Experts of a small language model.
Size: 9 layers, vocabulary 8192, 14.3M parameters.
Experts: 144 SwiGLU neurons an expert, 2 picks a token, a softmax router.
Below are experts of layer 4 (counted from 0) of a mixture-of-experts language model. Rows are named router (the router's row for the expert), gate (a neuron's input weights, with its number), up (a neuron's input weights, with its number) and show model dimensions 80-159. Each number is 128 + 24 x the weight over its row's rms, rounded and kept within 0 to 255.
After each expert's rows: "gets" lists some tokens that make up at least twice as much of what it gets as of all text; "comes after" lists some tokens at least twice as common just before its tokens as in all text. This comes from a sample of Wikipedia text that the model never trained on. Tokens count by the router's weight.

# expert 1
router [106  92 145 143 167 134 152 127 136 143 136 142 146 119 171 133 109 170 110 133 109 120 160 148 125 136 160 170 127 135 112 117 171 150 110 151 124 143 130 113 128 159 116 125 139 195  92  98  98  88 159  96 107 134 120 126 124  81 128 104  99 121 105  86 127 140 127 128 129 114 158 135  89 188  88 157 163 110 141 115]
gate3 [100 158 127  82 112 112 126 131 102  95 121 123 121 139  89 129 118  73 128 148 150 117 141 139 139 104 140 108 120 104  84 117 132 162 116 139 109 123  95 159 113 153 128 155  83 117 135 145 103 160 122 151 138 102 144  95 144 190 124 135 120 137 125 127 149  68 185 138 116 155 145  95 139 115 144 125 122 168 122 116]
up3 [189 181 135 106 122 124 123 128 137 108 180 114 145  73 129 123 144 138 125  54 131 130 120  90 104 136 145 133 133 147 149 133 114 146 123 121 153 129 138 128 128 110 116 150 159 152  92 150  90  92 136 116 159 118 150 168 102 144 150 151 126 131 118 127 160 144  99 135 105 153 127 121 131 124 132 142  82  94 119 144]
gate4 [102 103 123 148 113 172 114 143 137 146 123 123 136 109 138 123 209 153 128 120 159 107 150 116 135 128 133 163 131 159 161 113 100 118 120 102  97 155 139 147 164 132 153  83 130 131 146 160 153 102 115 126 184 160 122 116 121 119 106 125  85 138 109 120 138 107 105 124 150 130 181 120 106 161  96 124 103 123 159 123]
up4 [113 154 120 125 135 100 151 124 139 144 115 168 105 124  68 137 111 148 115 129 129 125 141 128 124 138 140  91 134 109  97 137  73 155 126 149 181  94 139 114 159 130 106 125 154 133 120 145 163 125 168 109 128 142 118 123 161  94 118 128 147 131 182 126  71 109 142 132 128 111 121 155 125 111 168 105 152  98 121 112]
gate5 [110 103 127 134 146 153 124 108 102 129 106 144 125 169 144 115 183 121 105 142 138 105 161 118 112 112 112 120 145 106 163  61 151 157 150 180  93 148 139 105 176 109 118 118 115 140 182 137 150  87 106 153  84  94 110 188 128 146 170 154 139  93  75 145 129  95 130 127 107 110 102 109  89 138 100 145 152 110 110 130]
up5 [103 154 117  97 112 139 102 102 152 122 162  82 126 109  96 135  96 101 153 122  97 142 174 106 161 102  95 117 153 136 153 174  83 181 118 143 141 134 141 142  77 142 116 101 107 107 124  88 125 147 102 112 103 112 156 138 167 145 128 100 140 116 114 113 141 139 118 152 167 136 109 126 124 110 137 122 133 109 119 120]
gate6 [102 109 139 142 145 117  83 136 111 132 110 149 130 179 110 110 139 140 140  86 118 138 165 148 121 107 104 166 164 135  95 109 183 107 136 126 100 158 118 150 162 120  70 119 136 127 128 147 105 143 123 128 143 121 118 149  78 110 138 139  62  84  95 135 123 121  87 111 120 106 125 143 106  79 130 163 194  98 111 131]
up6 [131 132  71 123 174 108 129 137 145  98  96 153 151 150  84 134 153 156 126 105 113 116 177 151 173 152 149 105 137 165 111 105 171 160 146 128 147 143 121 109 116 145 118 115  85 124 157 119 126 123 154 101 123 107 113 150 147 116 127  98 124 131 115 132 147 118 104  75 145 134 158  93 108 113 126 143 144 112 124 138]
gate7 [130 153 111 169 105 139 102 149 120 166 118 110 127 158 168 157 124 142 122 114 124 121 117 114 152 106 168 132 140 121 124 154 125 129 172 138 125 140 104 189 135  97 127 124  96 146 101 136 133  73 145 122 115 142 156  96 106 126 103 136 130 135 152 109 121 152 130 141 147 116 125  87 108 100 100 166 141 121  86 109]
up7 [114 132 143 102 155 130 149 130 123 121 127 146 135 146 131 145 172 151  83  86  96 121 118 165  88 146 116 120 144 156 148  96 146  98 131 115 101 155  74  67 159 142 155  92 100 101 132 140 117 174  95 104 111 146 143 147 106 157 111 116 128 134 118 150 104 161 125  99  88 133 137 182 158 132 163 165 116 126 123 131]
gate8 [157 146 148 142  97 112 100 116 160 130 115 109 128 132 147 125 135 112 127 150 125 156 140 162 144 159 149 117 163 121 166 142 123  97  85 148 151 145 139 134 167  97 167 133 121 141 144  93  86 148 133 131  74 131 104 131 137  95 116 156  89 106 122 119 165 110 100 106 102 116 136 151 133  93  85 144 163 162 129 108]
up8 [127 138 127 152 124 126 129 120 157 158 124 137 167 142 128 135 111 127 137 111 143 117  78 158 110 133  96 155  96 107 121 137 130 135 210 103 130 107 133 119 137 156  85 150 157 150 149 122 170 104 141  66 166 161 127 129 129  77 129 101 168 144 133 125 106 106 158 101 107 123 122 121 106 118 147 110 142 112 126 143]
gate9 [121 131 120 112 124 128 185 125 113 109 129 149 106 116  96 138 106 142 143 143 169 160 123 159 127 153  85 127 128 121 107 116  99 138 134  85 109 109 132 146 136 128 108 172 149  77 115 119 126  98 149 136  88 138 108 112 175 156 123 141 115 122 124 157 118 119 180 176 123 141 103 131 138 146 109 124 120 144 161 131]
up9 [110 125  96  97 149 142 185 100 146  91 130 151 159 158 115  88 122 127 130 125 149 113 162 137 143 157 106 112 151 123 155  95 129 147 188  87 150 128 115 142 137 178 102 107 141  66 121 104 134 114 118 171 107 129 112 116 127 157 145 147 150 144 122 133 113  97 145 129 177 162 108 136 115  90 134 177 119 146 155 135]
gate10 [122 126 103 118 134 120 138 118 111 150 117 127 136 113  96 117 104 151 160 166 124 125 120 119 151 158 111 120 111 126 133  88 116 144 109 173 100 131  98  75 109 151 109 112 108 133 112  95  91  89 138  99 145 126 142 169 152 173 128 161 148  91 115 159  84 125 125 143 160 120 114 167 164 111 132 122 129 138 155 128]
up10 [141  83 148 112 120 140  78 119 118 120 111  91 138 134 180 149 132 160  87 145 116 108 134 107 136 149 148 119 101 122 107 142 122 140 130 119 137 157 154 150 133 149 117 125 144 171 102 144  94 111 132 131 119 143 151 173 173 122 156 136 199 109  79 169 141 115 102 109 110 158 161 158 147 124 115 124 114 104 138 110]
gets: ",", ".", "=", ":", "\n\n", ")"
comes after: "=", "\n\n", " =", ")", "s", "\""

# expert 3
router [120 116 163 148 148 144 128 117 133  92 131 118 125 107 128  89 154 127 106 130 146  86 136 112 114 136 152 140 132 184 145 149 122 140  96 120 139 104 152 125 129 123 116 125  91  93 137 100 117 104 170 151 140 147 149 177 161 120 156  81  87 141 122 157 160 150  93 113 110  95  83 133 132 116 140 147 121 119 107 123]
gate3 [156 145 149 109 154 134 120 127 106 100  66 116 157 130 116 158 122 135 121 124 121 143 119 146 158 126 142 166 109 130 123 109 106 145 123 106  90 159 108 110 145 124 166  74  75 113 158 114 137 116 177 154 134  85 163 136  74 159 135 116 123 160 131 125 111 114 141 121 142 150 115 109 110 128  96 155 129 137 138 130]
up3 [ 94 150 126 163 140 110 129 143 139 131 118 107 141 128 124 144 126  98 104 145 168  82 127 125 126 121 128 114 139 120 116 129 122 126 140 125 152 131 134 139 101 195 100 137 164 123 114 132  91 160 157 106 166 144 149  62 142 141 162 107 139 108 100 153 138 107 141  81  85 127 142 129 157 117 164 152 110 114 161 100]
gate4 [137 116 150 161 132 188 136 107  78 150 134 128 113 133 141 160 119 130 176  86  80 117 151 116 105 111 104 132 124 184 163 109 145 144 100 120 132 118 123 147 144 187 110  82 139 144 110 110 117 137 147 138 147 122 129 159 126 100 113 123 125 130 124 133 181  98 138 116 125  85 104 139  86 138 104  73 126 155 139 161]
up4 [102 144 112 103  84  80 113 114  98 115 117 141 136 126 142 133 114 105  96 159 105 100 120 123 136 125 105  88 156 152 143 168 143 145 156 158 106 116 105 106 153 166 136 144 119 145 164 129 115 123 102 142 162 136 172 102 124  69 191 150 133 109 144 137 150  92 159 151 138 107 115  86 151 126 167 126 104 104 126 128]
gate5 [126 129 181 159 130 114 164 131 107 110 102 143 150 138 124 180 124  86 150 141 200 148 128 115  92 100  93 136 125 135 152 108 157 123 147 138 110 132 143 106 135 109  92  93 177 100 103 161 106  92 131 109 146 133 114 121  77 104 162 139 103 137 140 117 138  98 143 136  61 117 140 136 149 114 110  94 162 156 128  96]
up5 [117 141 106 110 150  97  87  97 123 159 150  99 125 162 119  82 119 138 182 139 138 144  89 129 149 105 113 132 155 128 119 142 164 118 116 126 117 112 129 114 141  91 102 154 167  62 156 135 156 189 123 133 122  86  88 122  73 176 151 126  99 157 118 141 116 131 126  99 112 128 183  98 116 135 107 127 125 158 118 100]
gate6 [110 139 105 103 127 156 107 130 131  90 130 104 170  82 129 108 138 108 118 106 120 198 148  87 163 126 132 125 123 108 153 113 126 142 137  98 139 153 131 129  96  94 165 142 145 112  98 111 161  99 101 154 115 134 172 166 124 144  59 129 127 167 145 133 138 108 127 113 115 122 149 181 119 100 116 143 134 116 137 107]
up6 [ 77 156 101 145 150  84 140 109 141 121 125 157 117 185 142 122 140 112 136 147 135  81 122 175 138 128 109  90 148 141 118 114 130 104 155 138 109 135 122 121 124 100  97 124 164 145 138 121 164 129 125 124 152 135 121 116 128 149 130 100 107 116 114 117  81 158 180 128 128 139 117  72 108 146 201  77 116 107 153  99]
gate7 [145 134 118 100 152 176 102 138 120  99  91 118 140 106 181 168  97 126 122 175 133  96 138 126 122 130 122 130 160 147 164 141 113 131 102  92 115 138 120 137 149 123 134 115  97 128 105 106 118 153 167 157 127 132 116 133 142  91 155 137 121 122 132 140 128 153 125 126 153 126 131 130 105 147 119 108 138 158 136 137]
up7 [128 146 147 104 166 146 125 141 145 179 119 105  99 124 165 143 157 168 127 154 119  93 130 171 128  94  85 112 143 103 152 128 145 118  98 108 113 108  95 132 182 124 144 136 113 149 143 121 149 117 153 105 119 108 100 126 144 103 132 135 139 150 126 133  96 119  87 125 127 122 102  83 152 123 151 116 133 200  81 135]
gate8 [104 125  91 135 144 117 118 119 163 165 157 149 125 143 140 152 140 117 159 130 145 112 130 141  97 114 122 124  88 118 134 148 129 151 155 123 104  98 184 126 149 132 131 107 137 115  75 104 133 108 119 121 116  58 126 157  95 100 115 130 114 115 162 150 101 125 140 123 169 121 131 126  94 172 121 140 150  93 139 128]
up8 [124 135 132 178 125 111 104 120 118 175 158 156 175 175 136 160 124 122  78 122 144 172 114 149 109 132 127 170 145  99  97 164 172 109 114 143 146 110 137 110  93  97 112  91 115 138 132  91  81 141 133 106  79 143 103 151 106 123 119 130 166 143  93 130 144 142 121 116 162 152 143 118 153  78 147 128 177 129 151 123]
gate9 [154 139 126  97 123 120 140 170 105 140 138 123  83 130 149 117 143 144 155 134 126 121  91 121 157  82 162 107 131 123 101 162 148 186 130  81 125 106 122 105 177 128 149  93 150  62 130 129  80 168  88  90 144 143 136 118 117 140 152 109  91 142 116 105  94 135 146 158 144 102  88 140 124 102 105 142 114 202 112 169]
up9 [148 128 136  90 154 142 111 165 109 131 161 132 147 128 153 153 127 112 163 122 151 175 118 157 157  94 133  94 140 107 122  99 130 154 159 145  86 125 116 147 159 143  96 109 125 173 132 136 138 121 195  98 123 120 102 125 151 120  67 137 136 198 140 107 139  98 136 145  82 104 124 119 140 122 110 161 155 147 129 116]
gate10 [108 111 145  90 131  82 152 147 110 101 114 169 109 150  83 146 117 112 127 122  85 157 169 111 102 179 128 156 153 133 146 139 106 152 108  96 132 166 156 117  91 103 102 117 110 162 121 143 121 137 134 122 136 104 134 138 152 107 119 100 128 111 145  86 182 123 163  81 118 132 132 112 154 113  93 113  60 129 137 142]
up10 [127 113 138 115 141 130 160 117 172 147  99 109 120 117 126 125 125 128 117 154 162 105 141 114 120 119  84 123 152 119 126  74 128 167  85  91 118 154 102 116 155 145 161 161 133 113 106 106 126 136 161 147 184 124 109 171 166 133 144 144 117 162 122 125 115 159 143 155 133 103 102 158 161 153 134  87 141 135  95  91]
gets: " and", " the", " that", ",", " The", " he"
comes after: ",", ".", " and", " that", "'", " which"

# expert 2
router [144 135 109 113  88 140 124 126 105 121 150 120 103 106 133 138 113 168 133 162 144 143  84 144 155 150 119 107 146 130 134 115  78 141 145 131 123 154 117 101 130 164 123 104 119 161 137 183 137 127  80 102 154 102  98  99 126 126 115 152 145 110 155  82  94  81 131  91 121 162 100 141 157 100 114 136 159 176 133 142]
gate3 [134  93 131 135  98 124 164 122 153 147 171 142  98 143  99 112 165 117 143 147 159 139 122  91 136 146 163 149 118 117 113  90 154 117 136 132  84 120 106 109 132 110 190 120 104  83 106 138 115 112 135 116 119 120 104  94 159 122  79 125 107 139 102 151 140 125 124 133 108 138 145 128  80 152 141 155 141 135 111 148]
up3 [ 95 117 109 144 152 167 134  87  95 143 135 110 124 123  73 108 139  84  73 128 146 119 164  99 157 114 122 143 133 140 169 123 156 116 114 100 104  90 140 181 128 135 135  89 155 120 101 122  95 158 136 133 101 101 128 120  92 145 105 117 173  99 117 161 111 127  85 144 129 108 122 144 138 134 136 117 116 142  93 180]
gate4 [130 112 139 127 105 156 130 120 121 125  46 169  83 127 123 142 116 126 130 101 113 137 107 124  92 146 136  99 111 110 156 105 143 114 120 106 167 144 136 149 128 116 156 119 142 138 106 119 146 146  66 118 126 167 139 109 144 148 176 156 106 103 137 154 134 162 115  97 141 101 173 134 143 126  86 169 140 151 143 122]
up4 [132 148 180 119 127 121 131 132 152 122  96 179  92 106 129 128 101 125 134  81 118 109 123  99  96 162 115 118 116 100 128 134 168 149 140 110 151 160 123 111 145  97 139 179 147  87  99 119 128 139  82  93 136 153 126 113 113 167 171 156 118  78 108 131 129 147 150 150 126 112 146 146 140 128 141 111 140 151 140  94]
gate5 [186 157  79 110 126 111 148 109 127 145  83 148 105 100  79 121 114  90 117  81 169 138 111 105 105 149 139 111 159 120 128 105 150 149 134  88 150 116 112 138 160 151 150 147 133 115 126 150 134 131 135 113 127 156 121 169 111 151 130 123 120 163 122 145 144 115 168  90  96 149 154 100 141 132 125 156 170 138 151 108]
up5 [ 48 153 142 137 122 116 154 169 145 165 151 148 122 156 118 142 119 131 140 117 109 101 122 115 119 113 105 144  91 111 110 170 143 100 122 161 106 139 139 142 121 118 119 201 111 162 141 136 136 130 108 144 140 121 103 136 150 102 162 118 149 108 151 152 162  74 129 154 138 145 114 135 145 167 131 131 157 129 138 116]
gate6 [134 159 118 139 173 100 130 145 134  64 114 100 168  56 160 129 116 129 141 151 166 140 127 100 139  97 104 135 153 141 110 118 128 160 194  85 191 127 103 124 148 158 150 150 124 107 134 128 138 122 117  97  86 160 122 108 119 104  76 122 105 151 138 106  83 167 132 123 103 144 150 139 116 108  95 113 127 154 146 143]
up6 [115 149 110  95 110  99  83 126  98 165 174 143 152 169 118 149 105 120  96 143 134 162  58 154 126 130 119 128 109 132 143 125 134 153 145 164  94 140 100 119 149 126 119 116 146 122 119 103  88 128 101 129 177 104 147 107 135 117 170 127  98 112  95 140 113 128 136 128 149 104  91 138 167 133 112 123 144 126 145 160]
gate7 [146 115 148 111 110 131 119 149 109 115  64 108 128 120 144 131 116 122 120  89 158 143 165 119 142  82 103 150 110 128 144  86 168 150 120 138 112 120 143 142  97  94 145 148 131 143 150 148 159 105 113 117  97 144 100 128  78 120 137 145 172 100 159 117  96 112 141 151 146 134 118 121 154 159 138  96  82 117 146 134]
up7 [126 131  97 149 151 128  92 139 109 150 161 135 177 128 138 125 164 124 131 138 108 134 125  70 118 171 170 107 148 156 149 163 125  89 147 126 168 123 112 127 137 135  98 125 132 107 119 100 125 135 116 175 121  75 128 124 148 136 126 122  97 167 129 121 129 117  74 146 112 126 142 123  67 102 124 170 171 113 106 125]
gate8 [129  97 136 149 123 121 106 136 100 118  98 139 142 100 170 146 175 148 113 114 163 148 113  68 123 125 115 131 121 136 139 133 121 110 134 139 152  80 120 129  72 137 124 132 110 110 152 173 156 101  87 138 132 140 141 138 131 116 103 152 137 129 109 142 138 118 135 135 120 137 153 132 145  92 152 135 114 140  77 193]
up8 [151 161  98  98 127 138 117 146 119 129 120 190 126 113 137 116 124 153 124  99 164  97 122 135 134 108 120 114 134 156 145 149 139 100 122 129 123 131 122 141  77 158 111 121 110 133 128 192  94 168 121 120 146  78  89 125 131 105 136 120 106  99  99 182  95 128 183 138 142 125 180 162  93 101 140 132 111 100 136 155]
gate9 [132 102  96 115 102  89 121  96  73 139 135  96 109  87 169 102 111 114 143 135 154 131 161 147 122 103 110 121 139 137 123 171 167 118 153 123 156  96 124 126 134 129 154 131 162 130 121 116 135 126 112 133 171 156 147 118 111 135 138 106 147 118 153  97 168 115 133  97 112 105 111 133 136  85 134 127 111 138 174  73]
up9 [161 164 161 134 142 156 162 142 160 131 115 116 144 109 162 141 107 145  99 131  96 117 125 171 114 115 138 130 154 102 122 159  88 115  94 114 153  73 109  78 131 184 107 113  92 115  99 135 118 123 185 115  97 140 125 162 116 126 150 112  90 141  84 121 136 172 120 136 154 163 122 118 123 143 136 147 112 136 175 155]
gate10 [ 80 112 104 123 122 134 164 146 137 107 153 117 135 129 151 141 104 120 127 130 107 136 120 122  95 119 117 163 141 144 136 117 111 160 178 134 156  98 144 128 119 103  93 107 133 141 157 151 103 115 151 141 171 136 147  75 113 130 126  84  91  98 125 130 115 133 119 100 167 124 105 138 119 186 148  92  90 127 127 124]
up10 [168 108 131 139 149 167 104 132 101 132 141 150  88 133 115 112 147 159 140 161 128 144 178 105 102 112 109 126 172  87 125 107 128 134  80 151  85 157 145 123 160  91 175 146 133 113 108 103 111 109 128 111  81 123 122 123 106 125 109 146 142 133 133 148 153 122 120 200 115 174 140 133 138  94 134 154 166 133  87 134]
gets: " |", ")", "  ", "–", ";", "0"
comes after: " |", "–", ";", "  ", " 1", " 0"

# expert 5
router [103 135 102 152 142 181 114  95 132 148 137 170 142 128 118 154  96 130 113 118 167 116 117 143 148 108 143 112 127 129 141 145 102  73 171 135 127 185 148 124 116 149  95 103 148 115 154 163 142 113 143 141 122 132  82 145 174 122 143 142 146  94 120 119 119 127 147 125 103 143 116 161 146 170  90 101 141 144 126 118]
gate3 [114 139 146 109 158 154 109 150 153 145  85 155 161 170 133 148 167 110 127 130 142 175 129 164 126 124 158 151 111 128  99 121  84 139  88 128 120 146 124 106  97 157 100 100 122 125 162 122 122 137 102 112 126  97 145 145 155 109 111 136 116 119 117 132 149 132 155  63 163 157 167  91 125 152 126 125 139 167 169 126]
up3 [137 153 128 125 123 131 145  95 162 113 106 123 154 165 171 156 166 128 114 135 149 128 119 188 111 136 100 151 174 126 116 159 120 106 102 131  77 125 140 119 114 100  92 105 113 128 132 158 161 142 133 128 144 138 122 117  80 119 120 197 107 142 117 134 129 197 116 147 118 148 138 115 142 130 135 123 120 105 150 108]
gate4 [122 115 136 129 110 159 118 127  81 125  83 122 122 161 121 138 166 126 149  95 148 159 108  89  83  95 147 126  94 122 126 122 130 135 125 156 121 191 104 116 137 108 118 149 155  99 152 146 145 138 127 112 107 131  92 125 149 173 133 138 110 119 175 113  95 153 196 134 133 128 153 133 131 143 171 146  66 122 119 134]
up4 [113 141 123 152 148 136 136 176 165 171 119 103 135 140 154 112 160 173 113 106 122 163 150 105 126 138 154  90  99 111 158 110 131 119 112 139 112 150 129 131 106 137  94 109 141 104 133 102 141 110 133 134 107 154 165 120 140 148 101 126 134 127 131 107 163 125 161 105 129 136 115  94 136 121 131 107 136 121 108 112]
gate5 [116  72 102 157 123 141 140 107 122 115 105 123  96 183 133 121 130 130 139 107 146 101 109 162 141 107 115 156 162  81  91 121 111 124 107 120 161 182 141  90 145 125 109 166 110  89 144 142 133 144 141  93 103 125 123 157 144 154 118 121 130 101 126 150 124 118 148 135 161  98 149 161 157  94 118 133 122 133 160 148]
up5 [121  93 112 130 129 141 107 115 163 152 127 135 113  99 137 129 109 163 147 110  79  99 159 155 129 117 143 178 172 136 113 135 108 147 158 106 166  98 120 111 101 152 119 122 109 106 120 145 173  85 136  98 126  92 150 116 105 146 111 117 130 142 111 126 116 117 170 145 136 101 178 137  91  94 114 127 126 117 129 157]
gate6 [145 106 133 119 116 126 148 108 141 161  93 143  82 143 132 134 139 133  98 101 115 175 142 124 134 132 152 124 156 145 135 139 117 112 180 140 119 153 126 111 148 138 113 144  98 140 124 122 134 128 139 121 149 149 110 117 131 125 126 108 123 135 134 150 118 129 108 106 151 103 128  88 147  88 114 147 146 124 157 152]
up6 [141  80 143 117 124  90 129  98 143 148 133  36  96 130 125 144 126 116 156 168  89 113 152 142 146 114  99  72 106 132 172 158 133 150 135 117 130 137 101 120 127 157 121 119 148  93 134 147 142  88 133 102 126 125 133 147 109 158 166 142 115 166 112 123 121 153 136 127  97 104 145  96 146 127 137 103 116 136 157 128]
gate7 [135 108 178 125 138  76 130 141 113 127 136 104 104  97 109 135 166  99 133 126  53 107 142 147 140 151 128 134 140 132 101 119 160 145 113 125  82 122 122 144 166  89 138 109 109 134 110 139 106 132 149 127 140 113 137  77 124  90 153 150 106 129 156 134  74 129 166 154 125 111 115  81 127 129 147 104 127 127 147 134]
up7 [156 107  90 119 118 106 104 126 158 146 135 166 139 132 123  99 130 179  85 110 142 131 113 135 130 115 110 153 152  91 103 138 162 128 120 157 165 144 142 115 118 136  77 124 112 147 160 131 120 123 121 135 146 113 135 187 105 115 150  91 131 147 145 152 158 138 137 107  92 138 151 145 104 137 167 135 124 166 118 122]
gate8 [155 116 148 124 139 146 143 127 100 134 110 148 151 114  84 134  92 125  99 132 117 144 143 137 144 120 156  95 147 145 142 114 136  87 119  87 136 112 171 119 135 122 134 106 175 128 166 144 102 127 135 140 177 131  86  87 137 114 149 107 109 137  79 171 137 159 143 155 127 150 150 154 124 146 146 120 128 147 135 122]
up8 [124  95 134 163 127 103 120  90  76 123 179 134 158  93 153 112 129 143 119 136 142 185 107 111 123  89 193 112 156 130 117 143 125  74 110 102 142 146 195 140 113 138 142 173 146 126 120 136 121 147 132 123 134  71 110 114  98  79 138  76 106 131 118 137 137 193 151 148  72  97 127 153 110 150 152 123 124 116 114 130]
gate9 [149 130 122 146  97 155 142  92 156 131 190 132 140 124 170 107 138 118 140 141 144 121 161 149 140 113 148 141 131 141 151 133 161 132 113 130  88 131 106 120  95  93 103 110 111 171  87 148 124 165 147 127 105 112 127 149 126 145 122 142 103 130 135 148 155 155 146 146 111 124 103  84  90 134 126 120  94 109 129 139]
up9 [145 111 168 118 101 111 135 137 153 128 221 116 110 140 122 123 139 151 130 109 100 133 161 138  97 156 165 127 142 138 168 124 109 126 114 161 115  71 154 135 195 147 139 133  95 133 125 116 119 143 134 125 154 133 160 106 126 124 121 125 140 141 163  98  95 133  98 164 129 101 122 143 122  97 122 138 104 159 132 138]
gate10 [151 140 107 105 161 183 132 138 123 133  78 143 114 125 150  83 120 129 131 140 110  69 110 173 158 147 113 133  98 112 111 134 124 143 142 113 147  84 126 127 159 142  98 160 124  98 115 170 155 138 106 123 139 117 137 109 119 163 156  99 148 150 136 171 147 134 127 150 191 123 125 135 129 133 140 104 129 145 140  99]
up10 [124 125 129 132 142 143 133 107  87 137 162 119  74 147 147  96 147  88  91 128 107 152 152 171 186 118 108 121 156 138 107 167 134 127 149 158 140  80 111 139 147 113 103 113 105 112 157 101 128 138 168 112 179 151 128 139 165 111  88 147 128 114 131 105 165 146 141 158 139 144 103 144 154  91 163 153 134 107  96 134]
gets: " |", "|", "\n", "  ", ";", ")"
comes after: " |", "|", "\n", "  ", ")", ";"

# expert 9
router [141 147 157 109 168 137  90 132 176 145  94 110 140 123 133 154 114 132 114 159 129 119 146 142 130 144 121 148 120 103 154 143 155  99 165 122 182 132 110 143 146 143 120 126 148  65  89 109 174  92 104 158  76 131 183 114 130 150 136 122 191 154 101 178 140 125 125 160 143 118 150 136 120 152 118 105 132  92 171 142]
gate3 [113 154 142  79 101 125 122 168 105 138 105  97 108 117 157 132 163 100 112 138 133 102 116 125 122  58  96 103  73 103 163 119  98 133 102 127  81 142 162 149 136 168 150 112 134  93 192 139 127 148 109 112  99 131 109 122 129  90 142  98 151 106 125 172 107 103 124 150 135 163 144 123  89 147 115 112 147 168 147 118]
up3 [115 129 131 129 116 158 145 116 130 123  94 142 167 142  94 100 144 152 149 105 132 183  95 117 119 150 106 104 132 146  94 151 166 121 160 132 163 118  87 110 156  90 117 116 156 135 107 120 101 119 111  81 106 142 136 100 131 144 103 180 134 136 157 146 165 108 150 139 129 114 147 150 111 162 137 128 124 175 115  99]
gate4 [127 172 121 136 163  79 128  91 146 165 130 146 145  96 114 157 160 154 179 129 101 126 128  61 159 107 145 147 118 147 117 120 152 126 157 138 150 114 142 160 156 116 147 119 132  81 124 123 142 129 139  96  94 150 158 124 128  88 134 138  85 163 152 145 105 157  94 137 136 129 157 118 142 154 106 109 123 117 144 158]
up4 [114 130 129  93  90 100  70 115 136 139 148 148 131 114 116 118 132 134 181 140 154 103 133  91 136 120 160 133 134 146 167 165 120 145 165 142  92 142 121 101 144 134 107 131 128 140  92 111 116 152 129 131 131 149 100 148 161 107 150  99 110 143 114 122  76 103 134 105 130 115 136 151 147  73  84  92 114 107 139 162]
gate5 [121 111 143  73  98 105 138 148 174 128  86  91 151 147 144 137 137 111 153 187 131 154 109 159 144  96 108 129 148 159  93 154 105 129 158 141 145 149 125 124  88 130 171 113 120  76 175 147  87 116 154 109 168 132 138 141 112 158 109 142  89 140 128 106 157 158 129 151 165 134 138  91  96 112  83 120 180  70 160 127]
up5 [127 148 128 109 104  98 130 107 183 106 139  77 115 145 148 150  95 116  82 155 159 148 149 111 169 105  92 138 108 149 161 172 129 128 127 132 144 126 133 136 105 138 151  92 160 121 149 123 137 135 139 117 126 104 108 112 117 111 139 127 141 143 156  96 116  87 153 132  96 130 143 115  81 108 191 133  98 116 184 121]
gate6 [138 110 119  91 122 146  87 160 186 104 100 137 176 120 160 141 147 134 116 175 169 120 145 121 149 106 110 117 147 148 136 172 135 148 130 152 102 129 105 132 144 136 133 109  99 129 118 134 120 144 170 126 160 125 120 134 154 139 133 146 129 125 141 127 125 204 105 123 100 156 125  50 132 140  72 102 138 120 148 126]
up6 [ 85 114 157 157 106 176 147 178 133  92 117 135 151 150 152 184 134 117  74 129 118 116 144 133 133 119 129 153  82 103 168 145 115 130 154 128 165  94 105 124 166 107 141  79 103 107 107 124 148 106 130 106 138 162 138  87 144 151 140 120 122 137 143 113 153 112 121 106 118 112 125 116 151 110 131 109  71 157 142 142]
gate7 [ 79 178 142 152 104 163 110 126 132 136  81 153 155 121 117 117 105 137 137 138 165 114 109 112 136 140  91 134 160 117 167 150 163  89  99 100 180 135 129 156 129 143 132 146 100 172 125 159 104 131 121 132  95 126 145 130 140 100 130 142 132  66 144 151 137 110 162  92 155 130 112 108 160 103 104 109 108 124 112 128]
up7 [196 157 127  82 143  98 147 143 148 109 132 156  97 110 125 130 110 139 143 145 105 143 147 126 136 130 111 155 105 160 133  81 151 155 117 101  96 153 125  97 102 147 162  91 106 104 163 125 114 101 153 130 129 111 133 132 137 105  92 161 154 155 125 137 132  98  64 162 136  92 130 150 155  81 122 161 122 147 113 123]
gate8 [127 110 148  97 122 126 159 160 137 104  88 150 150 136 122 118  98 112 125 141 144 165 168 146 117 103 137 145 147 160  91 137 109 132 144 131 101 159 152 127 144 129 120 162 137 127 116 120 121 145 102 147  94 154 128 103 121 113 126 147 117 114 139 106 173 103 123 130  98  66 133 122 176 139  93  78 123 166 151 140]
up8 [129 118 120 146 111 136 172 104 180 123 136 135 136 131 123 138 100 149  99 139 134 100 118 123 178 152 143 198 122 154 105 123 111 103  60 174 148 116  86 147 171 124 149 158 154 149  89 129 120 148 157 180 143 121 165 110 172 150 148  99 145 125 148 116 115 112 134 111 158 136  97 130 137 121 147 122 159 134 129 136]
gate9 [154 139 119 130 141 184 107 143 119 125 134 148 148 131 129  76 123 107 135 167 136 126 185 100 100 162 131 153 103  87 130 128 122  97 145 126 112 114  94 137 159 142 111 161 144 125 124 118 142 149 138 134 122  65 127  91 133 169 105 155 148 176 140 116 167 119 137  89  88 123 119 143 163 112 127 123 134 141 156 110]
up9 [105 148 118  95 125  98 133 119 126 134 150 128 144 148 176 153 122 156 154 167 124 127 112 110  94 129 138 137  71 134  94 149 174 104 118 126  80 113 151 140 112  94 121 104  71 116 131 173 182 148 128 174  99 156 114 170 120 134 131 120 117  92 120  99 129 130 156 143 145  93  96 148 120 155 128 118 139 131 133 128]
gate10 [ 74 101 130 114 150 119 161 112 152 148 103 145 133 113 116 134 134 112 149  72 125 107 155 123 116 125 127  79 171 119 131 147 145 208 146 152 126 115 129 141 128 131 104 131 127 165 134 126 194 140 108 124 102 110 121 132 153 152  94 123 115 147  71 133 101 123 147 122 120 113 110 168 112 123 174 140 140 148 123 147]
up10 [115 108 149 122 118 113 140  74 121 163 136  96 146  96 108 126 157 146 131  86 112 153 157 151 107 109 111 143 130 104 132 128 158 153 144 121 116 141 162  84  96 136 119 141 139 105 135 165 165 121 114 121 145 114 108 111 116 156 141  61 119  98 121 110 153 131 167 109  70 115 127 166  88 122 136 131 136 130  84 132]
gets: "-", "\n", "\n\n", "=", "|", "″"
comes after: "\n", "-", "=", "\n\n", "|", "″"